Weights of a small mixture-of-experts language model, trained from scratch on English Wikipedia.
Size: 11 layers, vocabulary 2048, 36.3M parameters.
Experts: 256 experts in each of 8 layers, 8 picks a token, a softmax router.
Below are experts of layer 7 (counted from 0) of a mixture-of-experts language model. Rows are named router (the router's row for the expert), gate (a neuron's input weights, with its number), up (a neuron's input weights, with its number), down (a neuron's output weights, with its number) and show model dimensions 0-159. Each number is 500 + 40 x the weight over its row's rms, rounded and kept within 0 to 999. Numbers have three digits each.
Before each expert's rows: "gets" lists some tokens that make up at least twice as much of what it gets as of all text. This comes from a sample of Wikipedia text that the model never trained on. Tokens count by the router's weight.

# expert 143
gets: " F", " f", " A", "F", " fa", "f"
router:560495545462438514544490472503520490501569452528512500488476491462496458433521442457498580485430475495577559540470471491515541517509459520490472483445486533563527464579466483496516481523498486544559499486541551514503460533499491506448430489586467427465525481494432538400473479555558492601546526524447392475574413540473454509470473511528496454490510503578468547474514473527501419463495541508485526489485469476479505508530563482535600469514530521478486540507440461444498447464506515
gate0:439533551545478475502494421499426510442442481494559507477462448439508492528501492480558535502444457507479499533557515489563484511495488517529477497385588502422535491520445538527477507489423499490532569472515439520534546545466522465500486445570463545542498497437473551448488514509448499534424566575497465549492463495468497479527528467440472409452497546469507511559464544530524473479495542512427494533447519535485492479481440476535506468485427560495522531467538422533395493489513499
up0:500494508466490490559524499493419531523508472504486453592522511548431401508486532470532535551490458587478471529433533529550472486574469476514429459414527462444558533531462480508523541537468588460526531471473411536514534439545486460523489447502508579540546532467488450501497584487450490480516489538526523495467470532549502527576530513495475451493507550494572487452526476529519473538475522494486555533552483510557514525437472477542497517553503472609470557446436519488493512518461562
down0:522563533490483443496605477549504505552478436502487460481512404484479458478487471577572495441491458523489539498496475466446510521512532499535568454528460580471535543463518493527509390493495520517538545563560471516431458494507492474524458508502467466530510467498477486412572534471491553551527475532464506512497482509485521491535508499476470405517530527530507509414496463504485434481554539512457525508504471512597504508539500507585483483535531492560474556497550382478475409463550459
gate1:501482548524487535480515513505450473476452525522590549487487484489479509447509423488551497510496539457509475479524516565473499502534497523477470444463547472563459550514531448502444531497371416477545544505512494520490483510524420524482483403462507469445474442413482435449527452505459454503592472455455452497524445520513524507450496453533414596489496598514446464566531488556536544441484490470547463516489546482533492522587503495517456487471471485449551509528487454457505514527515515
up1:466551537516493427436496501625482510453493518504527462546521466535540446489466459455474474532478509494514492476495571489498494437591520547429561501463452522466480475508519514529488518500512486503512572558543487498485525521552491530514523452480521493555425380440549522485536494478502498495521507454483531513554484540480554518457507509583533489452594526514493445493545488388536520481458523460506538444457528443555552522527496468464480514498580546445446602494487447485444511543475526
down1:472454456513434540513486532514514438503540490533467508568538558526536503437529484555505497394509466456483523501540501534463579525453520424482550506480472511503506472491478488567440561531444482522488505464587535449524519604493517539499551489471532500457532495486546423462454480521477494496457543503539562549478454566556540527494492538450493430529501510528492520469483506489581462598493463587527518566519433457477482493523497425499471452536427511528551495441562520469484512433547527
gate2:524522409552481555501526462545512516588486501586460513525509558481533475464513454493535527462599504534469489522528599459544499447514503483504464499514532523470510509550483474596467516471475586454485470490495445530448559511425525470507521484474518587513555515475599453478529556484398457541475523447517501474553399488503563531488491456469570483504468483447487486559470517511478524528491520517492487543417486499543480523428540492534491515500419505465456482475546476540491435533509506
up2:537490411481499544501439428552489452519487516509524546511443457536538561435517511529538521478578457467460494552533505444490516479540438496561470477523528507535533481526497516518497465506443526537510519444570486449455473485470550495525503437519460536492587527529563422455530530477502483519533514476524505411514465541533548481471499475465622493557478444458441603518464490498473448558502569535500503520489447474538441496511497488564507535458455508508487504487545462509436446596549443
down2:484546446507498588512548496543539483485556469497525555468514521421415522476500516582528429475485523524491566545540537484466579458527531516543500407569504513446539467479532462503494418488510540433599523490488532543478483467526479526465518519576505543538527483453519516507536545503461449486409510447500448521489496501550442477509492529461454467560486554558497470486469488508525482491539529540459485563538571519526465505566491542585472463585427507456464439520496430532503493509527495
gate3:495484519491481485539494487571464518536501488516422607400521475539504523606600505481443484544507502554486471477486514515530539514513545469537511444498426501447537524497480486483455541502503502514544523476528401501486496491534458486495496529567503490465539470468494506472452463482545478552544585476530535508445417501508475504532462552422462508449532488514453550421484484440509481533463509580430522426482534514500534529569503519518528503515563519458563484500439526499627443494485494
up3:443485521497467520601495463509523563496513459445485487561634488528480502511531453460444509482498478550553498384550557465499511474515492433510527540534552458471486529457519562485471534528504587508495408535472530556495525531488456536508473471476504486517465515465446477560466509529520534444545485509477538556520517467444480533572527484527545535504535487524470512423481519452512459492526532514492599511471561516394491520603566470500523475543528500509505476481493473507583537515555533
down3:470510456496463489562534484494499498481593469444464518441461489468417464458449481553490454472429389492481567518492517422440550433410461454531551472589412432484473537538565479483450453522490457487465474484503522515428520515485458492583484501461487455464496447507532511489539475521566524491543465524453453473548492468461520506447497415527524416513527483502469479536498517485460440483521514547473489482475491487494476519488495482551531500534510534490489457498513498422519589578479450

# expert 253
gets: " G", " F", " S", " P", " T", " C"
router:452470572531484505531517499459485497556534425558545473490522464538451546477584515501479420495458522524489477463518492445444455526514473555521573562550504506545467506514468468432550494407517566458524500477530544557475504504456457515533523533511485435539484454440513571547496463547509478484529557491497549514483572508436468434468507555441504515524548573457535444493442534521524478480539548453440551478520483533538578560483463521540492527504509553501415485589518429488474516500493440
gate3:518525528586510544547555493565559505484508472446498430510546480458421503481426503576507494441450478532498484535506521559556482610463535471510495469503513459503463511479466443516521509516520476503467491530458496517431551572494500439461473468544454482471526533542463537478520530452498485487466474567445481576448519563537502464506533552541574502534494518447502529498485532632506509470530526501443536453528528450525478516553510490473471464492481452492485653483452458490482522556546512
up3:478448488551464517511499527496482585515459511618486492466454530486507515561549509541456507509518558471544534594505518482492504470480563456556432462512514534498509493488483451545469491572425516463543475607462508484555447488488478471455484548487517501508501438513483541513505452546530543572540533468472494495506443498557526547521503475473456489385544548466538542475561495459458507495538475557499475467487499522423470519544529554519564561564550536528505407464497573493530537572465495
down3:471484557544591487523465449502489516529465475487413474519490486463497474455520518539552503527467552503506523533516540451447499485473550499494507408556496449437535503499532464519463498453597440536478481515523539571502514477456517480460473563487514452535475527519505554554627468487529418551528467562451492503528486502505467447484496455471509476485513443443526476504432526515460461427467481495569507497465544418484477526415534465548484495369515523533521497481430503502563467513485557
gate4:561455478512513534493505488551492558559504532452509453476518547411457483470552529548486527558554488508495390445492431485508421518497489501514500480459486491568573560503548540478514515461518582517538525450460502497433480534513453420461451429481542488524472481534422425479519482434555546513481511519494506501528482432515539486475489464487482461545536449529495452476445569501471469534497449431521491479562501582500478560486496519568533611520503517496465477500478545564523524497462571
up4:440535497520454504476509433499536480398456509603470593597478533592525492488388507454461506549496510459484577524457536499523486396537493522487496555487459585489477446465446446490511503500482469524513518523523505553602503506493501524562523530504484507466490493494496561534482512535509505495524453499517502531486449433497493491502455536498459528436521532510478538490530479505492534514518525554496547491453510430464552437488452506407541447593433471539444500470537507469506483477499444
down4:478451565499589539494434453458548468531531550478415571431526536513453534450530524471590451575504583467491504522524509439471511445505461533493518514509478524529533522428491504528561503499523469502555526464506478504531478563510418514508506605503505517518466456601505470492564485481483495546502469476509465503440488545558440495520495516445534549508532427494518496470485515465498479523491425458579541461557500438509503439508489530499500516462564473521565503519454459574490540461427461
gate5:382543478513480536495421534577549477505505546453532503587468498507528518558514504482516473488477531538472488509548529469492485512532515466443441475497453430435477477466511515516471590525482521519505478543467475471489493513489462487517472436462541521540517520502487461482583471496594479584575496454517550504547510435487447542543482555459532514423538508455518519500500628483459495518540432516508468523575598445515460467488536538499432473531516540573457461463478481512543495522461518
up5:449510558520439559497448574477495472503519523419588503545493462506507537485559561524510468492471557522475509526526493442441492568521461509497485430530456512509505492491506492491518518498527476497487455564513529504514461497459461484556529530508479484512439445485513520543502480541641493564564557406416513441595533510444478496475470541532591522480562545506489470478446531508479445456497576516451493510470542464522521527572500512535450541448539557537477498514457466482447428537465508
down5:472488505520490458539517437511468456576439533503550538554396556493499465548427507533533523450552464514557519475511444517520409481479540440520486526464513470534507510462472421481410511502532595524529513526494494511538489552476479507568496478514494507495507538500476467516497482472454482440479491446564492527523553427569564548576548561587521458449470504526495530466452482532516493542473488465456514606522492466531503503546513494420503493478529466499420539510484489556519585550447487
gate6:458539554443502522471530559464486524523549473406501455482490481513553446502542463513579502468471535556515475520544485493522469506564528480499486437537470464559460441496562452475444474507481487471506499497547474510531527435467509448476532493496516528481502446522571545455526487424507457485580514410489430452464522469543530498532518519516530496495467477506446524469494494468582506415489446540475427553555439473600463520513468482596400472461509478478491542516492462466587503503562464
up6:515493448536561527456441468544502434490539573485492536562491554529548516456507581516450477505460493451529478461506501490494611539462487473514561524442539488516556495534496578482463527502490527525510499469512519491495481557600542543492577454605569533483494548551471455529510538485457426534467454514556512523464480457483438454397546496507490506497490480489485551543549471528483480565457504521536461510441531532476516494489538524398557551525516471529473424515569517534471488490463541
down6:482456539518461469506487531493499453500430509561467582552501467540473506539497485518578520551481561458511558435460537462513514485537483434471490480463529481452514495461508479519514523459450503468496474549548567501466500546437447495467544466517477531465517488528525487525594481493484495485498449433539518505473432479455476500460477544442447431488534452485488449574617517515574524446438521472472452512490489447502483481465641495516438432477555478473431499507476561462531438529546469

# expert 189
gets: "a", "e", "o", "ia", "ne", "é"
router:466505552566550469469507497543501477521522480454490544454501450497494527522501454510501504536492503491517535513429433448480447491511427493534560519504457508480458457512421478496534496478506463392462505432530555417552490596475483512466550528557494458607450435526475522486413468536501455454459525529538555503517477522531503532445470417540573539515515536514478491586563439489546480475436553533525529541498554427554463494543486465545473486459463443499500496509535526473557485501543539
gate0:465505570504533506543491521499541458407524502607466506510457467476510488461522532575469519532537513458469520530450476448440555499581462508489479470472528551568456516531495476520509452557467517478494498549510506487567548529524497474506537429558490451540546503459535539480473473430501540583536507514553580537472471497529492541463493495486481530532474569537511528498487473567462515496436506509520463520526518471552494509515397582546436476461542550514583429458438500474467446559576443
up0:439405508497512575506499510502535517494441566596541551463541456473528527474473562508542464416489517470473458480496502481486479475536538467507525530511521492521552540558468513434523458520514418481486482506526479487481447418537499468594505477477448500531480468457469539477518494459556484479546566510457508529460497602560490480508532536478532542589401496519485479434475484472459419510525480479403554416524463470510472413527470438496441500498511538483518465531462484500522505558510464
down0:521562503477524489464387462531493522496509580500474513415533514510478562514499505491574476509460482494526475518539499483550552512499477543423457532537482503463512463500501554469533498533505537492531565600472506447494564503507547396518469498426538527508501544504551422506429447568533514532482514504480455428543412435512452481543468448468482542498497496491502459494452456504443520516503573464476519464493427544553386498482487540462505519545507503533518413500493531505520488592500457
gate1:428551525483506481603465448501536477463479496452475496529495469486459527473470411443539464451478451469510526458428411527488515524526530471449562529544492478501412594475498494571495500461497513469505515455422490514535575539487467493437471517508479513492504447494422506455487528411437502516490456535526465591547451450470490466566587475530531477449528480555541398479563499510516495457460477514594492488463570496515512515475473545520511483523519506476486519469476518512468535451506456
up1:546521511508479476414487458518420542497507511589566536536582558512571463518554581492454494524521511553475460574536594511527493489503470505559454474485474501474546446531501508454528520474525468541543460518587471541463409456560526506535520422490493479467503568499537472531511463555503496520520477496473481520515533561535537565487457518458448514501491520455466624423460523505499482517536475507403450462506457527447478444508515452499495453462501493459513450526469453457458496471475531
down1:527545500495488534523517518485476481515512505524518473489509537445460477469530472487554447516442481490515445475532546491531522469627539529456473483475501501531507529440560454411541478462542535558516556525438513510509470510509502488574475514520474545468506461516443394539621471588490474482521508491456443438545564478467503455460464508504432495558469455521558483471479491482465525550601581466414497456519512504445536484534517521526535552543490436459543425568529506539515521492512472
gate2:568506514504483521530441508498435541491506450515529551454514522511509531444535537484465570482461465552446476513460499453461452459431485492556543487515458493515525475495544561458485543476517545482426437453517531382505498586441484512499466523542517562531492538538486432540506480581483453507522500465524562475602492446489452417481449488475494548549514522518508491569398505558473478484522458525518458501459517503489498539498435420455427523542558442528477466508453443529511508491506556
up2:439483512522545505514558484464517419505481509463459427545498453542515473543453476494502430502526515461532523498548542529525490527558485549465465523504533515465427558493487420547528437529470437489595591517475456601472548426480511531531544482455507437470556498456469575494530507427510579490488528521451445478415492511504542509541537562536477480467479549447478521424615493474509524482482538461512562498529497515504538478461498546520529507443465537489520551511511524444491488520520440
down2:474518458542476495489497495571492512478437473582416439591515503548530542472503470491488493510476528450568587547547477521459551466528501459487422475427601500485489579512479505483499523459438504523513534568471475472539513498415507503466516487479492423434538473406493457492577520494529458517467467485507510502465447547564520544504521562483496490449451456502524571590466463501488556554490474503534525547477444579477518492535520479528497540565516466581553498509538496465514521462528494
gate3:484510476536471512486502488474388430580448476515466519478496490541541544563531428537534442410490521520477468444530472507460444434572487466469514439515538549414465493514478460521553513462554454502504505462522481511460496481509460569479472516553456481550507459507512573580504502512466539501488483540555498514592447507503515484499530482563544556503513453519505490386490506403514479537532497448512511483427517530470458426457523542530513491476481490538612494440472522505494488537558508
up3:612472470485532494498449443454556485535537428422411555507491493480524499548436494466525463551499563535501529452508521480547486480509523487539555489525483481525480512474487543574497428546465519504522527469457456513519555499485448487483480502532521505463470527444445482552505537430543493417454555461467521502454584464562478520448604491552536554487474527504444460488511471556512508441450548494476469573463499478508562500512572540544496486488550439539521514433565504568452476469535475
down3:405443456489499508520491504539490482503547552561493523467474517485547468544437448502443524522455511531504535518557481440534462464426467504491562480492478489440454477586449489531450529554481461451517520431555518483550530497458504519471553485454525496531510562425494476483447496459573531469533467454553583555548474561547456569389498445528534542525466482596475528497525507514457498497483503539557550565442559491441463490497471551483506471508434491472420504466488488462480527505487511